config.yaml
n_layer: 14
d_model: 128
n_experts: 40
experts_per_token: 2
router_score: "sigmoid"
normalize_top_k: false
routed_scale: 1.0
optimizer: "adamw"
beta2: 0.99
batch_tokens: [65536, 131072, 196608]
train_tokens: 367200000
Below are experts of layer 3 (counted from 0) of a mixture-of-experts language model. Rows are named gate (a neuron's input weights, with its number), up (a neuron's input weights, with its number) and show model dimensions 64-127. Each number is 128 + 24 x the weight over its row's rms, rounded and kept within 0 to 255. Numbers have three digits each.
Before each expert's rows: a language model's description of what the expert responds to; "mostly gets" lists some tokens that are sent to it at least half of the time. This comes from a sample of Wikipedia text that the model never trained on.

# expert 16
It responds to: Dates, titles and name pieces. Month names, titles like President and Candidate, kinship words like wife and brother, hyphens in ISBNs, and inner name pieces like Leuven.
mostly gets: " head", " Candidate", " November", " President", " desc", "′"
gate0:121123094175116179101151086116135076142104109095117147131100120140133086147118103151166150108138114122147130138109137120156116179085120110135105102078143161129140153094117143158141144114150175
up0:103124096163109158089130104112110068101097102115101144127095086133125114135123138139175141089153118144138145115106118092125128169110125125162153104095122171143132165108146132167122179063146168
gate1:166114124139122132075163130091106144147141114161156139134137124148117118115124146130097140098142140149153108110155107103145112131146116109146138112102086107116144122183114138160140144114145129
up1:123105128079154129108161122130116173113115105159152122137165172101159119141138129137114145125093127106116128132082161116137127193158108097131134108139093140158152136174134157119121097130145103
gate2:136116135148105191083095107109118119108137095143106157124137120137175116119150109158146115131137142134143121154128143109135135104122137129147122126120113168118132141074119120160080160122193162
up2:118139119164102112111115116094105113071097069145130140116134102113137077115125126173148101113146145143151156160161081130114115094111146143134149135110137172090166166093186090137129133126185122
gate3:122150073149123171133131107129123117095100109161085178146081140112112127132126129106120121158122137104177073130130103143130102137129121144157110129117113143157169145135157157118110159098154119
up3:136121120124116139147148130103132116090132119152067141143104111129125134103133153086130135133111115126134101106099103157148122117091154123169121109137136158108151119150091161118122178102107148
gate4:107116161112105153093135150119135115131125154147163160095133117141099117115108086163142113110163160176116127130128167141128154138172173095115153144125112128130170071139096163103099106130158148
up4:149124138106130148134114113127135113170141156163106142164160145121161172111120146127118128091110107156138109157165164153120126106102153141158097129144109118087121127133118147102158125118138082
gate5:100155114137097130125158140105130156132134113131132167109122129143153104110090114165144146159119194144150126125138072132122138098122116151119173135097108105104117122124132133102134166126110129
up5:080154119149087106119118161102145136122142115131132163145134142128162093105088107134140109148116202124146131125147108149106142112118122172115152152132141086084098122116129150128130161145095152
gate6:129110119116117153100133103143097145095131140150147167087094138156086121141158131170115153093170166097112122120181165117168100129115110139148110139125142179101126085140144114129107106150095132
up6:113104143105092120094125096154142175095152110127143162116091136160106139149143101168117163141141166129108128112169179149164097134143100122132147130126160120124143090164126122149146103101092168

# expert 22
It responds to: Numbers and digits. Digit tokens in years, ISBNs, scores, coordinates and table figures, e.g. In 2014, 189|6, 2001–200|4.
mostly gets: "20", "200", "000", "25", " 195", " 2010"
gate0:154150146132146136089105132126093156117121170168157140117108113143127128079146111165166122166146132155097133193116127140094107139089156121106127122083128138087140132133088160116163118092173128
up0:184161154138144116151044154142116162163120151193151138116085104127117125060163124114150113127160102102105121141130091125075104145126108155124129100147146134140102120162117158136173141143135145
gate1:107096143144103138108099154124122138144097132174108174141176124113167130134119089127116142143161129171162131115117126099120092099123108140145123160128141159113139124124145159171129150140149121
up1:136103140080117124121166164154147108070133110131133123149156095123122109122153143112145136152056111123090151095138136148164091180129149166138152125148121140157160114131137107117132126121105120
gate2:149090148129131165128131168105118124070127164130140149117170170118140140129167088102129133109135147099135136129126123142167121140147154125129156142164141136117100094153091111139096106139137169
up2:105119124140106121140147139117105150105085121160086121109157142140160162147119085111094120140175126152103133063154164155154123133148147110133140154146116148089114107137125112120129104160150161
gate3:106113162131124163096161133130096100136134135165134145145110079166109118096162140180100136124122139134129135130143152138127116150105127086115135147080113134127144112119112094105123117085146076
up3:141127141128129089115109131103135133140101152122097157097171121094143163125113103082107118128117102135161173099111091123147124145145134142119143132168142113134152105169119103121105166098131203
gate4:144160128160143157131142149092103113120085102146179114120098099150150148161135104135127144134152153141150125140132122079119114119157149101112093137103116140109132156118133119146088091119171147
up4:113151105148140136123106198106115129123102095155142120137127110151105142151117155131132113117160177161148100113115134142122110150133203129149099158130138125112164114132099121122116123124164158
gate5:127179149147128160103113131125086106087100108151176153148126126157152142162153129160111125106130134088127146110127112145118088109128142100077118096156104102130147143101129107151117131093154120
up5:151100081143118120122109115156129140128175167101105136155138123149117108084147151143121153140131091096066100122148118131120165105156102130101177125106107127125107124098159053121156103135133142
gate6:122136161196120150096114184118083135131097063192148131135178136126161119144123110161155122115152164116128129132109098117127123132145098133144145129113144114099145142132112119168121150144177116
up6:131149130173142139106105161157083103118093091160143133121177129103170143148118091151133122119184172120146151095079106100118119162138116146172105109124134084086147111127122138175124092147170111

# expert 29
It responds to: Verb endings, "such as". Past-participle and -ing endings and common verbs like used, made, known, plus "such" in "such as" lists.
mostly gets: "ated", "ted", " such", " used", " made", " known"
gate0:104120131136139151084098135119104139158103137137140152147107148184100085199132088117130145115126108150084101173097171116128133134112114114121120136090125136136125175143123084126159138082118082
up0:139155111096154111179126110084171110110139099104135122129133083117083127165167142112104112120178180115107091095104112158141134137116117155155100122127123085113131122110126169141146114140149106
gate1:120150178158115137119189141145104170122145161149115108097120078127134101086135132151132145155124171116075095106115131121163107134133124091140144130090123123137153138165104128130076114105128141
up1:112108140099129115089094106128129127165105125139146132106147121131128126135121125130112116115172126141144074139132107124093112162117153100105121128147163110125087146107099097096154103100124166
gate2:148145165144099138126155084135119162115111139137156133151124123113119096141143128186133153140120166152121094098104118083124073126074137078125139152141104136107118100139124123112100120074129123
up2:162113095114144097138121161131173108143150157099131148103131133106119142142085123120083105164144116108150162169102126123149170156109104140163074125154159141152140169132094167121132122133128114
gate3:082178117112142147102133109123074135137085139113152115118114111116125169151123109172148117168146124065119085159144142153113105171170148140144130096143124123118106151185089121136146134143161118
up3:136164127124100138119106167108100142134140118128158140121101109118132153127111117171130090182139144141141092165191117119132139159113141115108188134172117159130099159174129135178139116151161152
gate4:126155133093151137146119127104092109109168128135163113092120142170105145123127139142152095154144167158126175118167126112127127128122110066138107137087094058148125123102139114131119121125113141
up4:144098118096120125154155127103122162105148110144100070087158113130085127138135109159115110097128120123133149158138162171110115152132122116125167147096121160131133142127122100125151094074121127
gate5:138157126138137126112109155059103133168080130123175122135108151151126142102169146128155133158119149129145069151087146134164118152143154113103098112122122115138162130119091172182084114126149137
up5:140149131157123145162130102093193133132109160124126103136129133132147114109144109112102153076095140163180143092134121144105107152148189117113140110073118167127134114105161156089100128122167101
gate6:154150105186123149111109160109110102132148160122150126131126099120090158132122126180161114157160130165105113098184148167135112111143120135095133117083081118162163139121141112137126115100142155
up6:089120165107126119123140127158134132142092069144132140139118145147138104121136126082107130106119128073108128133089103091094129165093133133136089122180148145107090157115128159109111149135103094

# expert 10
It responds to: Slavic and name word pieces. Word-internal pieces of names, especially "ov" in Slavic surnames and places, plus capital initials, e.g. Sax|ov|á, Sl|ov|an, Ind|onesia.
mostly gets: "ov", " mov", " Ind", " Com", " Sim", " N"
gate0:154102135140140138139113133099107149102103112148155141092164151100081114108119101120098148121123090135114103125148158127137132125092148106145110124151142132135093126149139099145110088084115159
up0:153151160163145177120141121078135090094125131126165140085106112125122125124129090130136129136102140112121149099152123136163142114123116173145151107138130206142148134122165115182105139131120142
gate1:107167144134123163107131173108121081141116131155150162094170122157113184097087108145132137122137152148152124166131130162140097172170115125129139124099134148128158144112124109128094144135113136
up1:073118161118167167072105117177155116151168124131140105111138127154108155159138112114102127104122129128166167185109115128138154149142125128140168133166171161154127130149075140146141121128150140
gate2:153133077144121169115131126152135087112112093109137228151104121175134116097112109164132154149142153172161147125096130149152139171108135150141116119120104142141152142086193126116123104126123088
up2:094142109111100145137104184137118114116128146129112183157175150158144153136101128134130150152111183167130134111089158150155128147140164142161147125165107110143141141113142127129082176119123121
gate3:095140129137096144106123127117126086119092121192148153120154123142096140137156076116093125152142157080126098126106122160133145105096132141133132104101139177122137149132120126097104140142123135
up3:144123116158127113115118098165130142150190085146159105154088107102138128132099163146136141152137120120136131142138118103125164124115174121082142158126115074149145094164139150113141127111160154
gate4:097151142102143154123134129064132108115140112156143172117125124137147140105137092131134140148115146114166156143145125096171135114123187152123133101139116152098155170145126169121071152156128145
up4:145125088127119119180091155155129142109125121125132087119178119126123147128138154121118141065102072129112131148098167146121111159158127133124113136150112110135135162097131139153137101120124134
gate5:142102075152113152131116141152115114109128139138128157121168132170093193106099158149173119125118133114148136163119115102140090124146134115129128129151120179124168164093131113150102149082144124
up5:141147110135140150102098087161107148139108123151145096182088101097122122082106158127125152161147120117077089114110138128126102138152145094102121141090132125101104117151143126168152114143178101
gate6:102154075137114148113114124154147146159131132142150156109096129183124149142092092127119136177129147120143089140104127136132084115124065115096129100135128119127123139151159098130107133128117120
up6:112082139158101128121156121125126116123160133136175112121099140142124118093174152135111136169136119146189139126117118117125125150136062157130108131118155151106118118133105147138103099139104137

# expert 33
It responds to: Quantifiers and superlatives. Quantity and order words like first, most, some, two, several, superlative -est endings in oldest and strongest, plus "a" and "of".
mostly gets: " first", " most", " some", " all", " two", " many"
gate0:135119129136155115092145117130085135100100098168122143134141125101126145150083157165084125152109128119119146130114123149108128118050109128065070126125126143122086116175144094143137148119110155
up0:147144139121076119123159122086114159109138172122156115131138115119164117167117131160130156102137215126146141150172123106112125102118085152097118126109159161129130141128077093123116146106122131
gate1:133109096146179141118146123154132142130127129132110093160170068146097117134166099120130147169133116105130109102126125138114126149122145145087113084118075104071167140142146130164133123096131100
up1:143123159138070123116129132085131102086147146136128128102091186135143105128092163111142114107139135122115108153135121148153122138154131117158174174125181159145120146115084134125126146125139140
gate2:098127084126130164132089130171118144085128116171093133106158116149128068170085095151123120125097118159128166127139079106105104088113091125128153140110131104151117130115147106140103092154122131
up2:171099126118104142135166136155135120155113167153148175077079164113105156133099148125150109165114137112118114169125128153148118151113114149126125119174103148132090116126154120150120125122153108
gate3:117151062135104143123170158109141126145113104153126127133127111112102132113115117157194132087116129144135124144098128111128129116127100102125088149136062081134133143133169119108128133138118115
up3:156090117107141106124110120112096172105117101102151139142124094126167098179116132103126134112167173136092088112098126127106146118120117108084140110124141149113109192161154116119117133089133148
gate4:097164125138117153144143092125102114153134167108115144086123089153103143113175140126188113145148131113143135126132121134146144100100145109119127142124091115131133158112152134072156144126117169
up4:141114143158150089138074154130133183110158112129107087158156131066161089122104134126079126143135144154111120119126130138140132125151113156188188123140147112087137108137118107170106122079110089
gate5:093165156113112157118161059112115133156077114159126135141120116108123145123149130123082128119142099134137122113108139092111151165148153109101137108102110154098111137110140186118130133125109135
up5:082163147115126159116141109122109111117107079113197127160126126156134104124112073105132169135088152064100142135133073093125118118124125119109131143117153109116169140158102182152131109170118128
gate6:112107119132119136126139155158083101113084122145121194100119116142149140106141125170157139083121158125105111122110126116146136126113137102119113130108118114125148106145158111143142096153096118
up6:134149155139120145128091103110133160144161129094099072120085127127113097113158149100100132147089110130118148132155140126121085133168127121116155123146107162105070128119088162121131132120148132

# expert 36
It responds to: Line breaks and score digits. Line breaks and digits in tables and lists, scores like 2-1 and 83-75, hyphenated compound starts like Yellow-winged, and prefixes like sub, non.
mostly gets: " sub", " Sub", " non", " inc", " rele", " mid"
gate0:099141098152131154113125083112097110114150113133115212142095119132102106130147106131134128153094121159167098126136119142111133106136100134117119116113123121072182148088128132098121123103108103
up0:129115113098098087116149185139140099140120111131150093105096108139136121129091162117129115103131142068156109140138128104110147125154066140131125109126144151147136115138125087098133141136140104
gate1:107146137170132193095178116101105095153138110136106164143142088140130140114126144164117126113104132125106141139120134090164097137144161157110121114116170163126163182151154141125129093117123139
up1:171134116086112074122102126147125166115089138121134096109110127120111091142103116121149140153157131128120115091131108163119128119096085083127123137125086113129096081121131115157126170129088109
gate2:161144092135118162121129145091078128137103146172126164140158126178105134127116144177140185093142138113138122141132135113143111123120160151120148107125137120097181115125085154109133133126079116
up2:129141132143141139136122103102106122146100169115161104172146135148140155161127149130124143122153148214146146118149109143132135119134139151131088134112162167139161114126109163132144158144132124
gate3:125112096137129150112146135108118126127146139112109154144111119151147173150121138172135114158162164157119142150177140150132112109088111142151130098092123148091102161114142100111077100122120112
up3:147159117089124146159173118097142143146141127105102175121146107167129180150101110142120149109149130139112122148189094117179118090129137119099103095120129140095104147098135134088101113145123141
gate4:126086088141117147093165132120122144131112136140126167124097099151158136119146125144175150127087105157141109126138146105107131132113120110132173116141103140138131074108110103109118150120121111
up4:151119080146127123116148104116126159128126148166135130145115111146158144129145130127156142132074098135075160118131143120125110135129132131119153140115138149162141118070081138156142166133139139
gate5:105055078125118147120121146150115132127120118124173136153089126113113092122098126155100085138136113108162114151128159089115109107116090104116157137104124131075146117139126114173103101127182128
up5:160171138110140134147117132097142130098148127141085115093143114156174187157153134095147165115111135159079142118128101132107119137129167128137111089167126120162102170128158160125163154128104118
gate6:085149139116121186108067162164118117116118158174110118152118131150142119118172130140122124119118123102077114093154100134142122113128152102124141114077130119105128161137136127171081123116142083
up6:095157144136122157135093164164133123126116168172113119167114136162133140115145129140101142147114112109069130105141099128134121125110133095109157146083152109132136127126151159123114075121115106

# expert 38
It responds to: Pronouns and infinitive to. Function words after verbs: to, his, her, him, they, not, of, e.g. struggled to impress, on her return.
mostly gets: " him", " dist", " video", " they", " himself", " att"
gate0:112105130099164150085144113108096123101124146116107158142143145120093135155124104131158175109145141147152126124115154162123085153098144100103130088118115097118112113150137128176113119133147132
up0:100124133125076181109124141109113114114140108140132116131103131178140108090127103123125148168137127104110104178157083127123157150117106131158147165087136115110137082126139128140136126130099079
gate1:137141102145091112095145141141132113061131109143165138136157106099123161123132152122068117112094143116116125161159155108146133145116169143149114147081158150142186142175115126082131152110105156
up1:152144120076168149181098099160116101167141093138146149124159158150150128116152099122143129128198077125141091155100146145095113101139180097124120098135111087110133132108136161131131126123165096
gate2:118163080148145192073140113192138138097126090156058175128111153117129105125130127158083135129169162132154164145136105097141128144141093115109109107127125121145133113134157104130139119087130106
up2:086135120133143156122092154163136153137153086121142098096170190132155123079152120129137114124143114155101119175110125111108135133171118178147131140128161117155105154120140120151134143144106170
gate3:161157151148105126086138149133107100101103140151132130142096111135111111156125157140134114133126183130155168104141109142128107138144144090115142087114151117068154133121115125121105187115119107
up3:155133156102088131163100195149126140119085153168127111114114074127092112097124134133128122147119154160115137118139145112113142112149124137126159135124116173127143132121122135109129176133097123
gate4:117105145146138157073141133070108139126109079133141166162161104099120135117152145166158197158126111103122105151133128089096104106139128117079116096124114100145136111137117124150100149079152120
up4:085114093128116131140152122177153123105154133129129089114125128138126144128137108140120140135144147161142126081108140154136127111140096103147148193133111168149112140121088077138123075131155133
gate5:149145121142114175107195135104104100111098146177118112118100124173120126136156089147100155117117136112141080136124141168134142152145118129135131105112161163105162114124116122107111116116125130
up5:136134105119113138130157130117116108111085135178105116135103133156115129111159111109114124140100122114156090114117123150119171146134126156156144129103186167130186114136160098123143116133125148
gate6:129142123134116148119145094137103109128145072140151153141113140174119156103128092173145148139155155123113116172154120154098103108111094113124134132134135133127126129130115107124138093081173121
up6:166138149122136157126138122111125132151111152119139121137145115159128114124120111143125136104128102138135145136168112143144127079129130129097128164114148142142090147154171083105144082099103118

# expert 39
It responds to: Capital initials of names. Capital letters or syllables beginning names and words, especially L, as in Latham, Lupe, Lorenzo, plus verb stems before -ing or -ed.
mostly gets: " L", " Sl", " can", " Del", " Go", " Bill"
gate0:106140116154116145099134135100112136161141118109134102091116113159107102137090121183124130138094124147111124118174136105108114125108112148137138114055076141138134133106099158142130154091163159
up0:149116140120129121138136122158139122093116148169074125138152152075137151086146131077145125169167128141133113146097132156122134141114148127125113146160149102119119126141150096118130110173100116
gate1:142143160137137137088135091128075133135088130151144115113114107142116092130101125147089147132117115119151081138126109075092106108124106115105114145067119117118140109142153108099115132088154143
up1:095104116151112109132121113159127134122156106147140129151155170126117119119133101117126124193148083179183061141146161142151145143150110140122132166131119131134131122158150104142106087137110110
gate2:117161124142129158103187125107114134185105138148130136098121131146154123141098146138138124099111128162144139113122099123103084132113109136083132128071117113126155107122110112130137179115169117
up2:188153133104147133128142107130097149139110178127127146107123123095149110115114140126117118142139131094106121116110074145109071134137167160168186125103137174104127119150140142166147143127150133
gate3:108096117102108141112145088109148088160133123095154161112117116173127132123158130154097134203161134127117121127150088140102074083126123125112112122138150168110171132119087137100098107153127135
up3:129104153103167136137121123143131111134109099139115143122134152095112137150109125105068173124130115138106097137142104168106096129126138148148133107146170118077093101137118120145126142163112089
gate4:119172137133079166106127127131070109120140095151130185144127133115106105119123138147132142147123107062132120138126175127119136108125149136129125137159134153096126109125135136134103087122177129
up4:119119123120185123134090097146164144106131145102151109145122164151114171156209120154149144157125162178131114138150106115098122100124117081115130140060126132106109163125146125132147142122110120
gate5:170143150174097133118150118154077134123144134148117134100083069158119103115118126134128165157142146066130110113097174137123100110122117135094163123107123102110137137161103157115094164085105148
up5:156171159135161128172127120125146146109096133124116146095092155150169139154142120157184119135135082165083072149147131163131118118136118187144104142146159120131113174114109130120145099150130119
gate6:133115136135115161127153107120119103086132160107085115119082125134147098149111094135118153170123178113129130129144141146171114112075140124105146125111139073130129178153137138107097109139103119
up6:109142159137120121122112171092106185094141163115104117105114120153139119129177118141126184162133117098115139081170146107125124096154100082105160177081177148128106143143102144130129098117124130

# expert 23
It responds to: Past participles, verb endings. Past-tense and participle endings or verbs after was, has, to, such as built, described, joined, -ired, -ized, plus ot in got, cannot.
mostly gets: " built", "ired", " described", " joined", "aged", "ured"
gate0:104137140117105138083147156152100114110141143152104144127118106170087106171144112162077135122122169182127106110113161100123113118105120110130165119154133129137118164104127116118076098142123115
up0:173104125100135134142093105094141128166127077130162153134125139114141142112159114103155155126115086130136145118133111144122134093174155132118078159109122129096149119133108104131151135133157147
gate1:140138116142123136095193147114117150132098161123150130124130145142127154145074077161103128175112130119179123168146096086140151125146161145096127145125110107123115119125100096123098139135149126
up1:077113137116143163143090123141130106146138115134099121104136125110140101101147137105135120106143161137132108155095126153106102157106086091171103093116145140142161112148164154108134134103108120
gate2:152135144168106124124126118098105130122132106129141111127161139138108182134106105179134128194121132110123103120116152176183132151156102098132123068103118123118164130118139097096081130125132119
up2:140151133115108139134080148120128112153119083126176144091114115150139157087138150124118129158103166098141102161083144094105103096138125143147103136087095142122119127121162143102144118146129134
gate3:173137110158138152098145152148158151118154079121142138152131126147161098121138113138129134091128168179122132135110167121136093091112171105100146106093108168106110126123109121085136183108131104
up3:133136098148136146106095151158136138105151114098169123155121108126097147150093108115134110111107178091180117103127145109145119143113134111131119070115116141149120152133187162139119113114136146
gate4:105119071125126153122164135108121128152136137131133134145088148164138111137179087159095130127145132085100113127146160189139131165137111127142112133166149150142147136122089146137144093113176136
up4:128125115139147157138165114106089150093144138106134129126099129185142122117133121151130129133144162103093126124126133163135102131139062130122079071150109090118146115137137118105137133137140084
gate5:137143118162152119081109149148111141123129115112080129080187115168075127119106139162116141121140120145145172065140161094185139128103136150107102099098141122100109125156137122120091148103100120
up5:111129102142167100168125155115125081168135120137116123118098107133112113162166141101125112095149161139144103110092137129130105139103084122152139128118098148096145125128137089122130125080109111
gate6:102107098133133144126171106133103130183131106135140169087104140167135072118138084167089141152160137156135121083129163141146089138139162137128101139112127152113093136120148066113100143125112166
up6:111157131135143143119095130154086102077114148121094132162144081112089117134121141138116108157137125141106125087117149137132124129130077120138159110134110112133135092136128127127085139091119111

# expert 20
It responds to: Foreign-name word starts. Early consonant pieces of foreign or unusual names and words, such as Nguru, Dharampur, Girona, plus the apostrophe in Côte d'Ivoire.
mostly gets: " g", " n", " Z", " j", " l", " pr"
gate0:128138160151191161119111126126144171136110146122124114145080097141143146099130114125154136177164124128109124120154124137105103115115187129128090164129116100127132135120132098129133127162080140
up0:127145130129146124120141133105134178139082154122154139123103115088110117072103115115155094079155144113085147109158157118108135125108161117166064120140091122152094118174109103063160130165165111
gate1:113128099152128163113181145109142102126104124147121141128160121146114099122150118137105119122111158128136102100121145105086140143113086124147075128117108142080102177130116104109128094088113075
up1:147154102102120112138084149153146099136164113131158127139130157097127171161159132091151151173075095124155131129128109168164118115099142127122144119147186112125154138139160155094141145152166128
gate2:095155131135139168125164113125116101121162102124114125123115150115097148127105110137109113170081147109101134111178094134127123152125092123115112127077141085172086131138078134129119122148128128
up2:130162146132164123109130173119133135119157159125144140117107106120077103098154132117109120152143099124153103086107120168095100137118123110162126153145150145158115189104146110112104138133148130
gate3:118164099143114169118150128126141085158108120152094100144138111194064127134128160160186095123128113100160126116126143112114126070142110112132150125097095099118123158106115138088142116103100129
up3:130132153134117138138157176103101139125062085118197126132091122127140153110126118129116125150125103163131180143123125159106142093089159134119122126151148083173145090103140118105130110119126119
gate4:133110125133150181122093166135105110124111132132136143126097138124128121108095117168179141139123148120124127101165177119110158153160116138104083130070084127157131160096115117175094129055111113
up4:134125137123156177132146161119143123117121165136133148084120134123116140147114136166127117129156142105071087114156180148121133156141152119135076099073111119154123153101072137167128097105157133
gate5:105152091113081176123133144099139147100103171142144137084126108199128088089093102174156145098125166118119128114153125127131115084106155125138101140109143144162156127143113105109114141105093112
up5:140072100143124095147111103152156141128128117149118139189138157094140123124150153144117145162171118134141130135132110127116114129112136092101123158139134101097095114083143148184142108177138116
gate6:139132133129108133097136148141105100093123149141126138127114089172117111120124104146119181052155189094132093120110109116108141156129110096110122092151114153119124173101133092151121128131119102
up6:134130136095111136125157141135113122106116165134129147118102115170132105157120116138102141059164170098104064135132142122134125144117109122124117128157117174163107131084109101137118106138126094

# expert 35
It responds to: Numbers, months, prepositions. Numbers and month names in tables and dates, such as 15, 16, September, plus prepositions in, and, via, and mid-word pieces like ben, Nep.
mostly gets: " •", " via", " +", " September", " July", " August"
gate0:145143092176139151104107143138123067162124134121188175158117156126081121118082142149139129108136116134152093157126127099111134121104049110135116142109112103086093149115154139135131128130090107
up0:106123153105129132125138124098107158051125182098125133130134120134147123152122101099140156107094120145133155058125112119095107155163130101122103120154145148154148107123147113106131137126083126
gate1:160140130129113179112144113113111168136147116129105172107098080153115146110117137159117123125112130123124146100121123113116079087148093118171128103049091149097126144115134148135116119135137130
up1:094138134125147093151109137143133095112108153140165093154153184082141120122137143110138163135149128117138114167138139120121144163105172143084114144158176128160168094135132107123139125115098115
gate2:107132118121134141089104136144133092106149076120134163134121114133094099107084098167131143096141166131139090156155147098093131155152143099122111123136083109114116132121095094105110119099158124
up2:118121103169133137082129125140125084121124086123104153161088122146086108106097129150143155105145132120142055163119146091100133163149138090119113126144153130105133138133114129141122128101144109
gate3:146134112129156185095151117104131137116112134145177166083127124130155156133187152158160141118172118078148132159141103099164127127137123120091150077128136136102124140086160126103113129118120083
up3:082092153149112134116153140059145133136160121143190152157144090115139102145127149098151124147153152079113165116182123143096096132106125086131160132108126116124140143101154149126134129128106127
gate4:134145098118123167092150147112110098074121135154120186100100115176133127169107113158130096147149115119123114140159135141103099135156168113076148083107129145153146145144124116098144133117148112
up4:120156083165130140113157129142097120103122092171113166097140120166114130127165139157134115135126072091077091143144159111138143115118117092122123078134127134101182145110113135142152121112112115
gate5:106121083093159132141175111146109177131138086125141150111109171139118119114138144166161112147116136144131132093155130083161121128116092120100111152124095130124118125118092170104133198110134127
up5:135155163159124134121124124138134120113142175122099099144124106110178154131130147108083157115100127119121140195131140132146115168100140164143129074104147153139143130169149091156120086136107091
gate6:113169135115135146106144115110106151144113131158152118111157102147154091105128132177135131157109167176132096097119119096112084110102136140141080141061097129135138129106126156187123128148115121
up6:143182133116152135136154112096123129161117138124162126108134116141157100090135128148147130174100146177135086106100120083112092127123133142143092147101106118126143122102161170168132107163145139

# expert 31
It responds to: Line starts, non-Latin bytes. Line breaks after headings, the first token of a new paragraph, raw bytes of Thai, Georgian, Hebrew or Japanese script, and digit pieces of decimals.
mostly gets: " Lab", " Ec", " un", " Spec", " Suc", " Country"
gate0:092157124101108182136128127092144118155136155143116135130148099132136102105099098136132170089137160159154162126146125092150118084137153145153122090127112119146115142107164112192129099147120117
up0:116177120107118155130124154088125145153132146129133150121103142141163134164077153156165159140139174114137138106127108124137133170144114104155137122105137120107131165109154114171087125155079130
gate1:103111102163123134092145080111106096169091113134141131135154149125148126138136102140105135142139120106161117095122120086150120107094160136123136106148132149093142124134144178123141103110144144
up1:152149118163135131100197126130123064151135184119128132139134115136151129108164155115127145150104090118129115145150096132142158097101129141110135077116117110121112111138137115149139116146094101
gate2:103129145167108169114120143085107136143136118165097139120114099145166137079159150113138121116109139122106144178104122120157133119133170097145137114129105096127171148092112123150143142114132146
up2:156133099124168120123127111137096170156145123121119114111119126130147108155141117155137219133088140098157098106096163090095116108104109138160091100108105113150120133105171115148084159104105088
gate3:153131098145124119123090101163118121137145118171158151145124120177135115154136114165130093156134128111118133134161109121125100162113125129145124100144116129102119141143107107100152134097122126
up3:120107157108131138107152095130140135133076098117108134110139110080115094126123143133106128110138125114155096107123113120130075059101104132136108130120104119171115106145150145139107171105110076
gate4:110115139130137148115121121115123089095154090187092099142133107126121123155143081132075129132123123161126128101126123150125134110135103135159139091141140137158081096161075126159122155132110168
up4:144097127140139117101118164126109143156133119137136134138133115161122109143148102099096161148139161132110118064151127121140118126159132130119122111108136140120160135139116113140126140104090174
gate5:133118126105171123096184143150139118152128123132150131128131120100104153161148133135120117127151136142109128167170107151164172134118159151116141092100147111119107134138130133108171127115119087
up5:116166142139119135126177105111134145201091145114145142094131121128106131106110161116092109076117108116100136166156149116143119116140153158119134144132190123140127158107079114127134119135095141
gate6:114113113184119130128169149184137074109099120118118163153142159151124114118111098150136119185123146117182159122127122176153130121101125134107121149077092150102128136088147108103113070116144108
up6:181124142108113138115093134127113165121135151159193109142114124127116132164146171091105107131118116146117113116125145103092131149097130140181095061170152090151137144140127122160152143157133101